config.yaml
n_layer: 9
d_model: 256
n_experts: 256
experts_per_token: 4
d_expert: 96
d_shared_expert: 128
activation: "gelu"
moe_layers: [1, 2, 3, 4, 5, 6, 7, 8]
router_score: "softmax"
normalize_top_k: false
routed_scale: 1.0
balance_loss: 0.00738
balance_bias: false
init_std_router: 0.013
lr_router: 0.000669
n_head: 4
n_kv_head: 4
head_dim: 64
vocab_size: 11098
norm: "layernorm"
norm_place: "pre"
norm_eps: 1e-05
positions: "learned+rope"
rope_base: 10000.0
rope_fraction: 0.25
qk_norm: false
attn_scale: 0.125
tie_embeddings: false
parallel_block: true
init: "normal"
init_std_qkv: 0.0446
init_std_o: 0.0
init_std_up: 0.0446
init_std_down: 0.0
optimizer: "adamw"
lr: 0.00139
beta1: 0.9
beta2: 0.98
weight_decay: 0.17
lr_head: 0.006
grad_clip: 1.0
warmup_steps: 316
schedule: "cos"
final_lr_fraction: 0.1
batch_tokens: 65536
seq_len: 1024
doc_mask: true
train_tokens: 614000000
steps: 9369
dataset: "wikipedia_en"
Below are experts of layer 6 (counted from 0) of a mixture-of-experts language model. Rows are named router (the router's row for the expert), up (a neuron's input weights, with its number) and show model dimensions 0-255. Each number is 128 + 24 x the weight over its row's rms, rounded and kept within 0 to 255. Numbers have three digits each.
After each expert's rows: "gets" lists some tokens that make up at least twice as much of what it gets as of all text. This comes from a sample of Wikipedia text that the model never trained on. Tokens count by the router's weight.

# expert 134
router:125100113152142094112121123107110115121086132141118123152126090145139101090141123114095101124154111151153118118143162134106111100114112145085073136143124127147155120115158121104144112152137122133134139162088151108120101100154151121093141094134180101129123096123137162122167072099097173096121140100101120117112154091141096090117153190113144079109097098159136121133110140133136134101093139157100093114110149134139106116103139104092133114110099080148116117076125176166130143124145095161133168162114123137151119160120149134116137124122171123184146161185129107131101153137145143120152149114084123151121156114169129121111147139148144085104141125137131086154129147085118118140100090109146119103091172117138160120106123149149152168147176147108139145174140138124143085144124128
up0:167105146108172103154177125133139143115131099116133166126108133133116122112098163137152129184152092160069154105115117106131116132119111122102141116119126152122100192142118133142152122122088142166131113130143110145152116108115136177130132150106121167128080153123083133117099144150139122138122129145091175117135138134148141143152083149103112139126129100135106148142105154106073186099101146093158155089159095167177112122148157135133109170095143127106076159140097130097136124164116140149049131155137156126133138123130127127122156168086131121177149148136121165111121165100094118126115113132141116117144123121094144104155124124133165140122127102114108108125148140129108127105146123157072125153138121130115111141137197168101154096168137108124124122147151142096096143106131116
up1:107145157142125133106144113132093202095132150147144106122108147112189102148112108162136103113079077171135150128113135107091127137137173114131129116069161113129118188134130130111113127154095135125132141155162104136137154139146108136119099138101167145171114139049171148102125153159071067091125135139130143105147092105115099112115134134157119155113103122097147138156124127131143132139104167133128084136128099176120138164115165172118123132143128136122138098126135141134087144156111108122087102137162098098065141108127143157134138122096097173107128074097127164131108145123133137112119137119134170119119110109088141167114102120098148119100127146121133149107119125139101164125139153132152099098125094114126094124146131133132088095139124093134127140141146150137109130138157149
up2:127190138189158131101119134100128118142123110102135099130112145110129093103169126140117101157129103116114163155150129148166141139135183084157106098118134119108118127136139109140124111101132100123140088140162135129119151138131132102164068136145102112155126117119140120146151115165094157125159130136191134120186099155141140112107105108127115138097115132103104102143137120098147149095122126121149098138164134129142126109149142117141138123123074152096148134164150146126117155167081135112119132172148079106153164131161118121110148137117150184112082114124113123155104120097173170134163120096138151138131133143115128122145137127108104135138175131162124126097123149144104142139131142103131098113134106157066116154108156080107074158114120071149127129164115110116136082132091186
up3:113099138125114162094059132129115117154165119120142153149156135102177114145123155109145096076128096125125101098128122138128121154111123155123141111097176110094132130105119112148145126097144107100142123130130173144119140147151130108113158099125143152163098080115133127122143132194084139120101157126167117170135092131132136113100109078151116157120109125110120134145160090169137126127153135118097131136102141138117121128150123126124158114144181131129124140115094143135102102126145142146117124122170130108110159124167118125175085081100090110088149096143151137127116142093149144092054150122116159173097133098131160158113133082142149128101165104130109109095142148105125140130115173151120126139168108079113119080133140124131147072152117092109160150111099122135154147162160140
up4:143131131125153156149088096138129120167139136101154144157117185137146130132148109184115116129112139140134138133177124142133172139117128138178114125102180122110073147114146111102111147107056149135117121142140180153119139128127117152168110093092120135155119114075141128148143146168139120103124151119118156089159077119132127143154131131192112123122108109097149115146106124109160139135126122112130128139119159135154121164156125119150093089142079175114189142091120132098083087145131126129106134149106089087102163163119130126159130120121103073129128058102152086144154129112134140158096094106128140114150079128120096127109117141123145132131130146110111126071131101123123119158147122129134118139105131101166128127107135135141066123144123104167125134113136147112127118120104169
up5:099146133164208110100123147137142132127106135090111125153154130127107094107107172170130094162132095132126124151136139123140120133150175099164112124111119104108140127116150092142159123119143092165136107104155146129121147114126139133134066094143084140148138112142104121134127153179147172094139132160165142116136141173133104109104117127134114131107092117161102131135138144106168134129125116122142122135161153124125097138145145145111127065153121135132116134122151128118112094156122124098124138141120082096157180118165084093121128121131098158139101112134120126111098111135141133160147134094134149150135120170113146139111100108114101132112183096148140132111107180112106106171132148163107127121147099121049128179133130105093082141113101097153151132138124103131164118108073189
up6:128091109133147166093081113130107154138134160125124155139129156092127129118123166156151079102144104152109117138146149113166103188138109115104126055120151116151145173100142176138154128154155139110082078117159158131119153120153118117131093149141116176132134085120159130144129138188099155114146117154124154124166131145155110114106100110144153149140116143120082149119128118146154090141126162121118159113139115137102093164182093138171159131134163146134093101112147136137128104126116150099163117122141116115191097106151131087183109085154116142128143118120142126113101147122171149127110139086142149190105111129106121123140163130125103109109133118167151114134102114130116103110136158178121112129145079120110132105093088118131111117114137103150120162117130101114129131138146120
gets: " |", " called", " led", " call", " gave", " calling"

# expert 59
router:154107178125122110103121146154096139111152155105108129103115116108132081145092121155123107091132102117112090140165116140133132132129097126149145129127114167134103153111106111196129145130146093151090120144139093180085129150129165122140132100116187116161101115131119119130095142160132126135099099129131126132114160108113120157090116171124131105126153107124162137142128156160138129114139167064116100175179147099124088143077137103134147142125102139156113172148161130103130126079159140156143095139115121127099141142128108096108139141169112088145075134120155163100110127109192097122124131138080140122115168119153096117103156117173140148114093143134164073158142166127097141151144120154128112107102132137124095151152150126145164101153137122121133126169132135138121121092128115
up0:113170119130188118119117127131140140162133125123135122121170076123100140134143133092107104160153139130112127110103140146148134102150116177133187145085102129124129135118134133150124129158111099153098137093182186133134121112134146137079112136170132118113156165129180106172129112152096158163118131111117121133104128123101127091106118169143067115146141103140103091152095088118148155117115123141126118109117117163099119179136114138122154104072137128113160151133111109138146110089102116126111144142157130147079146130089113107117133093162151115143127153147147139136117129097137123102145179142104133099123086106114120132094113103088145111145150094187178120172143156099137102171093125110145103115132141175122129100146151090154149115074145128138131131160147155123119140111108151
up1:141117089111147173139108097125159091123113160119123165097161106114075130132134164110153130081123169092165075176109125119122122163127117127125101105122151107142108137150169108098150158129148099150125111119129112119147104126102107114147127218127096173135118121166121134088083158123131094127119158088128123140163105139080112101103125124119136143127132149110076173126154118133123162100166122140170132137139127113168124136102125135127122116094133113118159123074139155125150109138142153166119148098177077138142181133113087127146099122167154116152123141130116104138110138175124122135132161090129115140135146146101132156174131124125165068147124100133119127126125143097139104125090123109084119093140114145134133120106109104169131121128086155140121105160120092149113131139144116
up2:131106122117144123134048114120115154113080124124134113115138117106097127110126128145125086141129128118131085127097126165122115109161099147167070165144115126084139102132121070135145107052177143130147137117126142149132155103174140107126098163126107092131111125135147147136100118140111135137113131092131147109118150127123114115138127153095126130155126140146121130140156100133155143131148140139071143134137111119107106129129162110149125110159153139082103110116135125117114118127141143103161172151158118100209136107152136113153120131131143141144165104122130080126118107131129142132127094162136116133155103085158134172146139130127125105130176098129171117156160116157129141153127138082147085114138089100150150129167143082143115157184085098124147137143124104178159142171190127
up3:135112128167141095119149098121099159144117139133136108085132147112126117143140111141099149096112128125129094074139110081128134123125116142151093141150141113123141135083140176111148133114133164142103151157142133110114144087126162140128111187122166131098129136192084116114129136145137096154135131148101136072109121150098127154111100151159136114143130123138148146148114091130141124107146136132114157112121138155113137133157133105155131085067135087147167145115112105135129120119101130127147147111145125146110177129119135133157181124142165123151198136157116121118100150083106175105144151115130113118114123129130110196144110141152104120106071053183128135106110125116162119157113135092106144127154140165113132154129152105090134112151130117097094127156079177180132116132128114
up4:107104155181113164122149145075138129108160130114103157116108098105111115171148078130143105144111139120121142172111140156136094163112123143127101095122098125085162077134121113114151091147123097107112161084136114125173114110124139143115149142179157159109162074136148101147127094118136179117123098157119118157118129136096111141111118140142146156131143138105125122148091103103136125100118130166140119104130116170159115137126146143124132121111102133159145112158136118148146170124189137147082133179178098182137128120130109140099143153121142127105137143108099111145079112126121124116142150111118143126183127131147118141111092120137173142094122126141116108130090126114145142081164136095151085165140141114106143135149111160173129134143143149131085130137102129181131148170065133
up5:116125112156147119139089159120095086136146155182153114131165168149154165122137133134162151132139171165117196176105109098099107105094123095104077128111124125070143107130139113109148154132120154124148110142121145124102135120158109139122156108157078128139153118108156105124154115145127163144106092140083114126113141109128154129133141148139130171168124144140160155113140121095097144106136116082129145119119114127101116143125135085140115116073129140100173127085131150116145111135143120149119139089092137162151135117157129161119153145146130111124127135181129146133130114144128094167131147146123130103127091163093108096108145143119120136151078181109118124109164115131137146176121133153151136167138147154099168066090172107128123101126185171130132126165131130135102127132086138
up6:120107122114109111167097123150068162134140131148126167123145076168109100100136136131129150106134152171120134157126143140125084115120113146128105110125119128153131116139099148134149153159151131142113128165147122131112096109155137108145107132143139112155093119120120172126119144113124199113117106093121116128134102148152133156136153122151150115114129147122158121141146173086134140146115067116097118104126126128091130104139123136113103173149140166121129151120096119132184120145158103127172183100081130173126073097145131118123087104087163144104152128099144067089145110132113142122107160141078132157112127109171122088145120120124171143097141123146121131111097126145155092113112202098131145096117153130179088146151151084115137150137143132121118142142130129177131163153132137
gets: " re", " rem", " att", " dep", " int", " comp"

# expert 79
router:125134123179110133123133087146137175073156071153148099134116121148162139125092143097098150092127135102126142119182104112103164147111152162112156150105120137115114100167137117168134148152140126154148122106121102129096112159135143139107123177107139141134166109110145072111092150176109127121117149104122092127138113178163156143133116146127158120131096154153112150110123150083132118112119130098107113126133101133131169120106117146110118137148131134163108118091150108133162109173126103123144124139143130129136125147163098079085116174151100127106067135134119162111146161097151121096167157079137136141116126137077113124100123160120168125141117189092100114103146157153145114183090151151145132109110122125130130134171161106139128157163159138102139116116141142101141126120091116
up0:084096121089109096133148117129126137126145128153129182112133140155155088129117150129056123135120100099137168121132146148124104161135142102137136097145101123120131145102139090132077117120145175114135139138134120134120172181079094144105116155129139138123078130143156132116138110103142113074135127112134153121073145178116135140153145122146090133136128139138118156141108143161185106144090156126140126107086145131096140140162106172138115110144133083164139122109087110103154113139120109103094094101129114160133146154106124110134162095117133116121124114133137145131106086106114154133102143154076168141125116134113161163135086073133162097171172109128151129203132149159139131112119136135169146135112129137150143108139126077119142153115119128146139112153135161181146140088135119
up1:099116113100111165175106078093119102155188178104128137125099108121110140112132137147081093115095126113151143093144101160134111150145128158152160131163154113152153131150134100107164097158113126141153133120132126141138126127104106141152146118140127172137142121124131107103134160151109078148147100126153143121118119173100154120102151167136120148101150131149126083105140129137163141099149133122097119127165131171072132145099152087112171115132114141135101166122152055135137125148081141197121080105114114165092119125138134164171125103109105126076117163108128140136112134127138128122088123157143098126159141120116143125117122138109115115119127128163133102130148165050136129139113160111138079142114152125127105117097108141150184124120116102125127093125081143153126137145128128
up2:114140078095114142140114146125128171121148117127148129136136120121122108177123128117170163133122152151122177135153104143113109136180166120121108124133135135149109137160131120106114166087128107128127138143153133095121083146126120092129104158124126118139122141105108116110144118106141093127180146103121151136136143091141129147138123101117165139165128147126107154131136124137113123154088147119120128085134115119145155115147104131140132140117114133168154095140134115147172106134107143101109166163153140117103103090130138107144081161079174114162109164128109093127149113167079157135112085146128196137071132155080185074161169078125118122107156114162139138125139140128155111140144079130110069147102087122136127119096079148079107159129134096123114169141110118145138141129167132
up3:117115102133134073143086095146133088129139159108127140124127132129130094102169128143146130114146085074113156096099139124113161117123153130125135148132118159152110118126138137168111152111125108102132115121145097130099108137097107169133117124091146153134084097158109158113149101153136116147148078137164091164123104101165145132087094136117161090071139148148119186113147129140157126170137131106142143110144157130113139159137139159143146060132149117130120121140167109142126142157166113151124159161142123104114140140130109145167104126065146096077107099126145140111142140186102120150157127170129134161139086107162105170097117128126115140141133139162117117126124133135123095107161146134146149139113121077136085137155115135120086091156115113124097153169095160142146125137158082
up4:157179135131109114084129145136119159119156111150160112127123165153159076091118151113093117085119110129121159156131165149103127134109148139137179129146107144153093114126120137100136135098119152150098128087110159082147121100118096101115097135142123085103146138134133141114129122066101120100136140153111127116150128154139153106168110154121088094125134130100124131125125110151097092120077153128138136132123118161155171131105151181100088139128155099146173161098106166163150165129136178131106163131159119147149140109132160141129124068098148119144130095119115123149115142151103097137103135085127146172095137095119156102192156119157127145099107126150085141135118160144141132144085108100172134153150147133118114097109114116146078133116144147140115161093135120129141123166140144
up5:103143132100108149131112153095174135124174127128080137150136154118137124129131111169137123167086095098143056144134095142144114122140151119101123140130116141078127167094117090132122098147177126153110118159116147132137142052130150125116123137123131133126114151112116122110186127091109141103126156120149133077143130139132123128114135123118118129119127107118110131109117128151161102115126097129150125121145115081146191071149130142111125110140145135148162121155136144142117152085118125154153115128086105128135154131112122139096140173129083146135132172142103121131109132126115183108135150138162122140147177112115124111150108146144112126132109129089154090142109147146155120139157170129087098152114076105075146114039109166162090126151149124132141130111105112135083145158158161
up6:142147146140120121149138111128135098131149131155161142108152120114150118113116114135148120106135141110121155114145132062106137129130138128120126178134156155108130094111111115171107144114121137084176105105155106080161144168077077158120152094130139110107086137167126134148094133161133133147176149096126178161136097102154121113150101109157114096094118116106099145163126152126122093112169148110121143185072132134113131110135132158135096116154134106089128095123211182109139145105104124128095130100175151154159130129148183113155119111122121100116149089108166122126129179067134122134109151113127142111108161131144099146111136154124129169131133145164110101151143128131110136126124140121167157113138098151119116138142124083160100095148137109156091115120126117116168134132119127
gets: " F", " N", " M", " f", " G", " Th"

# expert 107
router:148133111117086112144150153150122154108138128117125125101090077179153118095127134118133131152120144146105153173125173152174171104093121165115155118144116133155096123104132124143122166157155109128143131132130113182110117142095102151124123129125141113149109128111160105179130166118146164127084099125141138064119180115148115131116145123127092073118124082120101147145164143103152123102115136145106115140179119136166132132083148086110167113113130163180080166089109121122135110102129150146130127110102124096092161146129124069085141146173127102137125147137098167148123140145133115091106101114139113112113141145142088087126143078175115130143143155080141147102113139122148157097137126117141111156112108111143128091115112130114141130173150130104115120153156126146124104121110095
up0:113153172167144116070082173122114104127099150149139108092161122138145112164130139104117128110120124097136114139124131161129140111120146126127132127109109139147139111099115167144169130141140094141113125101112206125112098148129122117130126137148101123122098111131119141141105163114156115147119100116153137136138127131136157103087107150135126157103138160145117138153139143119116174132141148143129099133108175183115099119140098129096117092103122085103137145118131132126163140108179133126156149177130116069134138107124063121106123126148135152141096110182151107133140144147107115121173141116126169129080068158174110111183090101121136134170107138156098081123124108159154121132108108156146133164106170136106108139150145114138105151097092095164134097095130142098161085155134128
up1:138133102103142140162123106114134116167102149134119132152143138107092137115109156139188112147107143098107135132130136118150159160135141153133091149123124129136130116109148129128136102102105104176131108127129115118131159115107097116086157099098154153140098125143135200126126088182105153079118138129137134148137116120079123158193128112125112161108153113144161107150143096142141105168126104106133164125111111083110127129129099125125109100132153143115085153147111098118107115116096106113104109156098128153157117118112099132164086095099087157118139125142165111139146082156140135112089091124159104165092137161141147127138141126109128169130186103145118150127119133142137137141128098163146165129111101069110152065105124123105097165140114152116128198159138154128167164134145151
up2:133123087111124141104158141128112128136077105117094142072146169121126147121128130100111137128095103091132140112133123113143129166127078093121096114095117129144096127162122139127146112122117100120128098159134108076154114114149097075094139164108134129137125125116109119174136114105131153069110145167156092124134158133112154133142128131127103136125135128113130128116151114134075081199119139146111113134121136141144101086124108181096135181168172161157148157161127093155162110141109103080135131101093147189153081117147125112114107153095134166097124110099128099105140106126117101172115153134147138162168131127127129120120158107140048116124131104107113173097142131129162143140140167140136099150110131115145125113156134102130152169133132132152138102169118149126124119132108133
up3:137157119129125137099111072123097072086113137110152151134168130101139156120107138096142089119098100104147134139059162146149144140171091144110141118140195149112085071114119142147131148068170121115163116133125152118152119086106077112120140103127123145137069144139142153132123091157110107079110142111147103165146123117134090175182121136111115132125130116098146131108131139153136101151105152141101173119127141108098126137126077155164106082120121114150120136132140137113131133126121135140133109128134116163145130149135119137125107133051083124127172080142155124153118139109126110105155101170160117152106139148143126153114103135141109125156153136115114145091120127165129135104141119163118147121115131084140114112106132123121103181110109119158098119143130104123169168108146133
up4:133134101118159138153140151143100109117139160139158144155123100135144124134106085149081177110142134120139084119154113067100127097125079130091087086118102099160164149132125167133106103151101132114108127109118108093120173129131103165164120107153172125094147124147102106139158146122145149146153173164127139133103156148119126121100144120105165124149124107117149147162114098152142158171119101136156117155125101103128161147128137125140108118119104100144086121152135145128089124118142155110104119108141152136113152155109117106165157118157108155143145112109119137108112099150103087121117173070108139161127116141120136129096187124112136202121114135140176128150095076107164145123098143152149180110128173122109150164134097124109120110141127191107102127129114114118116146091122116
up5:114125109141174082154098166148112118143141111149129121112119102140123097163132116150126127098128138150141158139102108102136107087108157135119108136097124146087149145140129149112147118105098122117153123119112136145137104177112116152138123114166060146154118147116120143143148126155134178133104162136092110110116139136135199113114107085130114125117138132119104120104128162113122202147122138138142165146125149117153174151095182114097138112104089157064166108106153107098161111126182135132145076180092133141101122109107112141095145131147150142166122125122141138148098132133115084116133137115112149114125115148114106139142130119134136134083138143158134131115068108107128106115124164129142116123124147168128101096138134126161143092074140150179120124116107124136056148161146179
up6:129147149113133112190169151147140093129123121124062150111130130163156074136111115152098120135082116126154131120143083081087155124119093165160109084147118131106135134080115122117104140149106149122120121081139067137152177137139154121184105110112160122105126180134142141154155090164109135097127130116128159151159146143134116130128093150117135129177137104118123118152171124108135098127169111101160113154144120151129154148103129141111110109170091125118148157152138111136154154161157090132142106135125128149122156162100130127115142137151127071109126140152142173115144150137121135114126124099120138124120133122096083108108110113115160202089100145118136100120120102106129116113129149158156152087131140153128129113120149086138097131092097128121121109128140174120099110144118183
gets: "S", " S", " \"S", "-s", " s", " (S"

# expert 195
router:146099122140122143161136135090111169092131108133167109166148127149135158096111160093130130145105133115131155115151179161123150168140084094105145107104106126142094136136168123103120155105155096138128112152120124151119104124178160119116093115112145149114139141127126082125100128152123117117111089110143073115171138152149169126108124089135153132144173122143118134119139131098139113182134131114099134142148103087162138160121110168090115163109111169121144122099120111090151113123119113156119109137137133145162137141163138123107102196127134087112097094160092159152131122077144102151132083145108090133152135154131123119131133114134127096116108155070176139111132126165129125158088169168129107127130153128134150132183122111098085134104178115103138111128140088141138104116084124
up0:129140110152140109110094138139121101169141109139095125138073125139112125142109137150167136137090135165134134162160082112130149134127146095149086137080149131128150114107143096118068148153137136157130136106134119126137153091161087187155086185131120173161144119126102136106132134118120134155102127121123120157126109116107115104125153127134067109129163134108126129138131114177092156186143109119099129138098132133072105147112143126120111119130077141116110096131139159122126138184126172096145180127127173153081132120137123142143136139142148126135115127157117120143115108156099142129171150088133153124157073112177157117129115103125129133124099123111106098136093123121140119147141151111130141107090112156121129090037178146138153157137129117127089125139101114136128092114127150
up1:095168118149127122147102127122128147135141159133114123115113126102149165134121132145098173145136123134168152129128140105151122103120116141112131090145140111143167105145137113147144089095158141149164139095149093108127103104115143133106108113150143127145147150097142105127089130106105137099157124127106121130132131118158078113160137129139122111203102158131140161172142134143123085161118125126110157154084088117129095110158141162107088113132170118098128092141125140130123093153071118159120146128143098152078171094054139144145108135087073101141117097081126143136147137109105132143097143124140132165109140135106150132079090166131128154109152104102139175134140129147171116129105112120089150180173123122111135129115161119134112104124160113136121199126117114181158110121137109
up2:086104095133064120088093148139083093130151109151105150132132099086096152117141127125140148157145166105122150158166105086122095109122107125123120112148124133105142098082157124108141094116120156104134134151075146137113128122144133117093158104115107155131151123128123088132136155134155146138208120145150157117149115120116156138137145122131137059113160130166140099125097149143150111112144164120165124146108157130121133129132111148142124097131153124152129113172167139126170108126134120136109134102105077136107081097101087136122176136159161142096140158109132098154165118142160158155134132135132152197165135122084122096092103125135132133099093133165093175099126127114138155143158146103079139137119151148121091132145112123134118117146091113113133089126116123158162116146109142
up3:129126160122102109122131129168143128159116106109144138144146180152143132129089114111120128112107103133099131113132128117113110115168115114144104113203115120121121109133128139108168107147124140138120123114151141141095109137130116130166105104089153120102106124162127148157120120128142107170144134108107106122136121116125135112138168106138134089101103127138135141117135195114153142119110090137116112110133132146106146130119159115101155124199145120082150094108137126119140143147153158142152105073092130076132168136148104113161113068106159143144155083107119137104118167150121051098104137141163144064086133161134105114158133142111125149094117154137142078134119121137096120163121164107137133117089133158114111155099131127149095125167108155125123144163107129045104150174152124
up4:137114132145171098131100111132153154113128130125112156173121155102148149105145148113146087103108119097094094166117126130107125143146163131150133111109159174118104166142152062064144136092193123159131127141120154139156131090159124105118105168122096144137130136125074138112123151108127155110126135153125104184150111130110177148101095108087107107091172146121107118110107096129111197115106102102107124132119167136133137156111143157099157140059132138120159152118111103080116106108115086139127126150138126157130143133145137165166128154125108128111156159158129115107101122105157144144119130123130137125139103074140151119151099101118123115109112138130118059123083116173140093093113105152113140125151128092112151129104131154157152101138144151134139117097118145093127114137130122
up5:152154101112147164134093115117167121156093155148092103132157134132107129097135126127105125126157151123148104123157168137112079110149110124116106125126116109101152107132102098143097110094107138130087096165114104124171135121124078112141155126128126135052153156167121160167128131128155136083160101134144122129091210133113119079138116130150120113156126123110143135110091092164129124138170141172173135123130122148160113155161153163110131091139132140107124146135114141196124142130120140136153136164127128113117112137130131105135147075092138144120129116102114114142094078090126186106096157129145125115123140125148132132151140108132096137114127124097136154134142108151154105130114107097140080150131108143134149134100151154128094129130135107192157121142156129192107153107114181
up6:070134137113130088150145102157118136186120130147102125112187134106083091096121163137156147101115122117156134132134143135149137140089139143127155091133162081101124098082087141143120115127098155153134088114208108119162147153167139138145146174111134151181121137152131118126121121110108155110120118109162153129139125127151109143134124170143112106134126118166119169140117077131103095161163106100121148108134097108138130100133154181144146152095145172139169156110116142126101139120156141093132156062138101155108174139129133155104100128134153169147128125117120133115084159154136142101128159142121129127149124146117156131157137096133144118127101111099126136126094137134138116122091127133075126152143105079144122104118152118096122166108138138182112163119124131148144107117081141
gets: " ra", " o", " Bl", " Bur", " Bra", " Ar"

# expert 61
router:159081144121100116111118129155101149121117101148119144110124098107106071121133129141151106125138138089134104166146112124158108151109100143152133130147139164148081119086090170109133133075146124115117129125139113172099121141166152088125134126094148146152098121098155108137114135157154147150095101165133138149151144104152162105107152136131138098157154091123128148154164144174105127129168182103113122143162137094115079141139126124137121149140097168167113172129158117109176125090121103175147120102110112176105108138113116100134126165115130169125105143085134113159124089125135121134095124126087090149180143093131146108133180106161106132096137137140142146082141152104108120137147165133099098088152098140153103139100099129119110131118168155160128139152119099121147103137120142
up0:106114104143127106147135118157091123122135106157146107158145076125124104143135107127103122142106120174139153122147118131107150145096099125145180125158147149132129130174126092137112107134115158132132146121124161142123134103118115150148162202138108129150147155123144163083158100188101162109146140109147153102155080183146160144107117064148108131163136139131114146095141145114161108112102154109122134126134101147113131163141109092100154148114141151148160135155146114118120126144134104114141139118160164169133117142141156133118152125115156120175160072151089076158157091120125125082117151116119160109124116121127188076087109119097083133118156124120126109116098117104111125117087176153145132116147115130155171121149112139149144162149122123117084092124114094158104116141139105
up1:118153134087151132107138105137178159165123131130143128147174116116164150099096160125150127189161136109115119110105153131133188131097125148155139082166141138081187108118119099134117110090125090130124123106150125132137145104147114113118101111104119122104123114118120150152084127124123116129122164113116158174152143105143153160119145169126113078106148097119119087119114123136155127076109123112115142118119130121139085098104147111202091136122152140148114113105083126165130147125124122155111095119105117129127192121148117109119133098125135110142141126173141123114082152119087101130126111163151115138126127113147125122175146087147129114110135164120144081135140146162116190176138116106120105109140141115131140102153156151056140103143126169112087094124146096119097129151131132
up2:140137159087163113144152126144095171105109115157143165124154119115129097121114157118099123177140093120118111109103165102129115149132117102150095163155141116141205111123114100200119126133116072135100087136110128138123148096107127136114148110109127115124129121112123188119116103172143096133139108107106161148134153150149107168188117119093136126151135095128177100114089144151155147125096139115126130128143110128095109080112092140164127175153121106141143123144099174130079099119145151088134110127133142146136144121133119118111120122100135144126176103131113145137129143137159096140148110150095124104110131124179120122142119169093124210103133086129135137171116111140089109098163100137116142124107148083116130140141142130083116111104132120106133162162149156136130100107142141
up3:124129137148147150100127154135094085137119145142153072139103160131129126116140090161057126155171151108145138109106126097147118104102121131125142172143149110109142102124070114172147108139141150120143130132112135108133139124120120141135181088104142096125084097147128151128157161174107111140137114132104123145099094133187133120143118113105102147077136127112109125154125139144139109073123139115126139157139111129115115123160129122105139117138138148141099131162154101144148109143111131155146128171159146103125102130092101130109112138161089114183148173095119096178162137110153165162125100109127125141120116108136152123103135162104112114107146098141133160154142147175133133074154082062151152076120109095103137126133089097143146143140098104141100114069137122176143130124134131
up4:151135102151094119133123131104121097153132133143107072152074139109121135109136131166100178161166141134112133131105135172094100135093146094144162122118155131151144109131138085149136125187109120141153137122138102147097132141126117137139124141137150114127138132102173102110149164142146120153119120143133090118072122132159104146092134090118141134128116099108139095105086188103101108129114152121140104162127101172123103160143161131106161098179190122112089113150153155156138080133156139165113129110135180151099124135118128128149156102087112123127098089111127191139169129116138096107138140109148127114145150097170088139114121124145139139122136127151124127128159111113109083098102111150117130139129134127077140158114133150120150130131102185080104084099130120148085101128116141
up5:095123145119095102107166097156069138120095126136102153134112132164093083115121127102162156158110138125139127078130111125146101160142130133087121142141153121139110136133123128108133156151100092152134147140160163129164142137146162132117119141154108130095113125151113113124096126118104124104166111094162148103121110124131124121143128070193175111106134124151085139123136153131110171120120127152099155151113096166121130152114130120122167165144143113117143124136146140092130150126134151109154178114143144097114144116168138131096113201105176151107128139139104111132117111097127121117133093156110129101164106163118126159115109112142121078141164097085094155132149103125109156144120112099116148109139069104175146133164143142163070154154095094073117117164117097129113100145116124
up6:117155115125160117144120070127118105142104077167077127140115116129150159168143155114081131134117152139152115144109133121155118166107179098124132140098156135128113140130127128136166121103149158151181149117169140086123119151138091188094149148137116116178138134143128113124103148135130142109088175183151080113136123094120145110122105107122118138140109130100106175135138098124090128143142123115136109133126135141133171076139094183099088122115087180151145132126126120160120099140170126107107126089138149135088135099142101163161131106126148149141086108116112137101125142106076149116126165138125092116149103126126130110196132104147123120153154110126114121127133145114113126136130125135091125093101117087113093124126134186144128164130158159157109180146138139130112133111124167
gets: " ab", "ib", "ro", " re", " exp", " comp"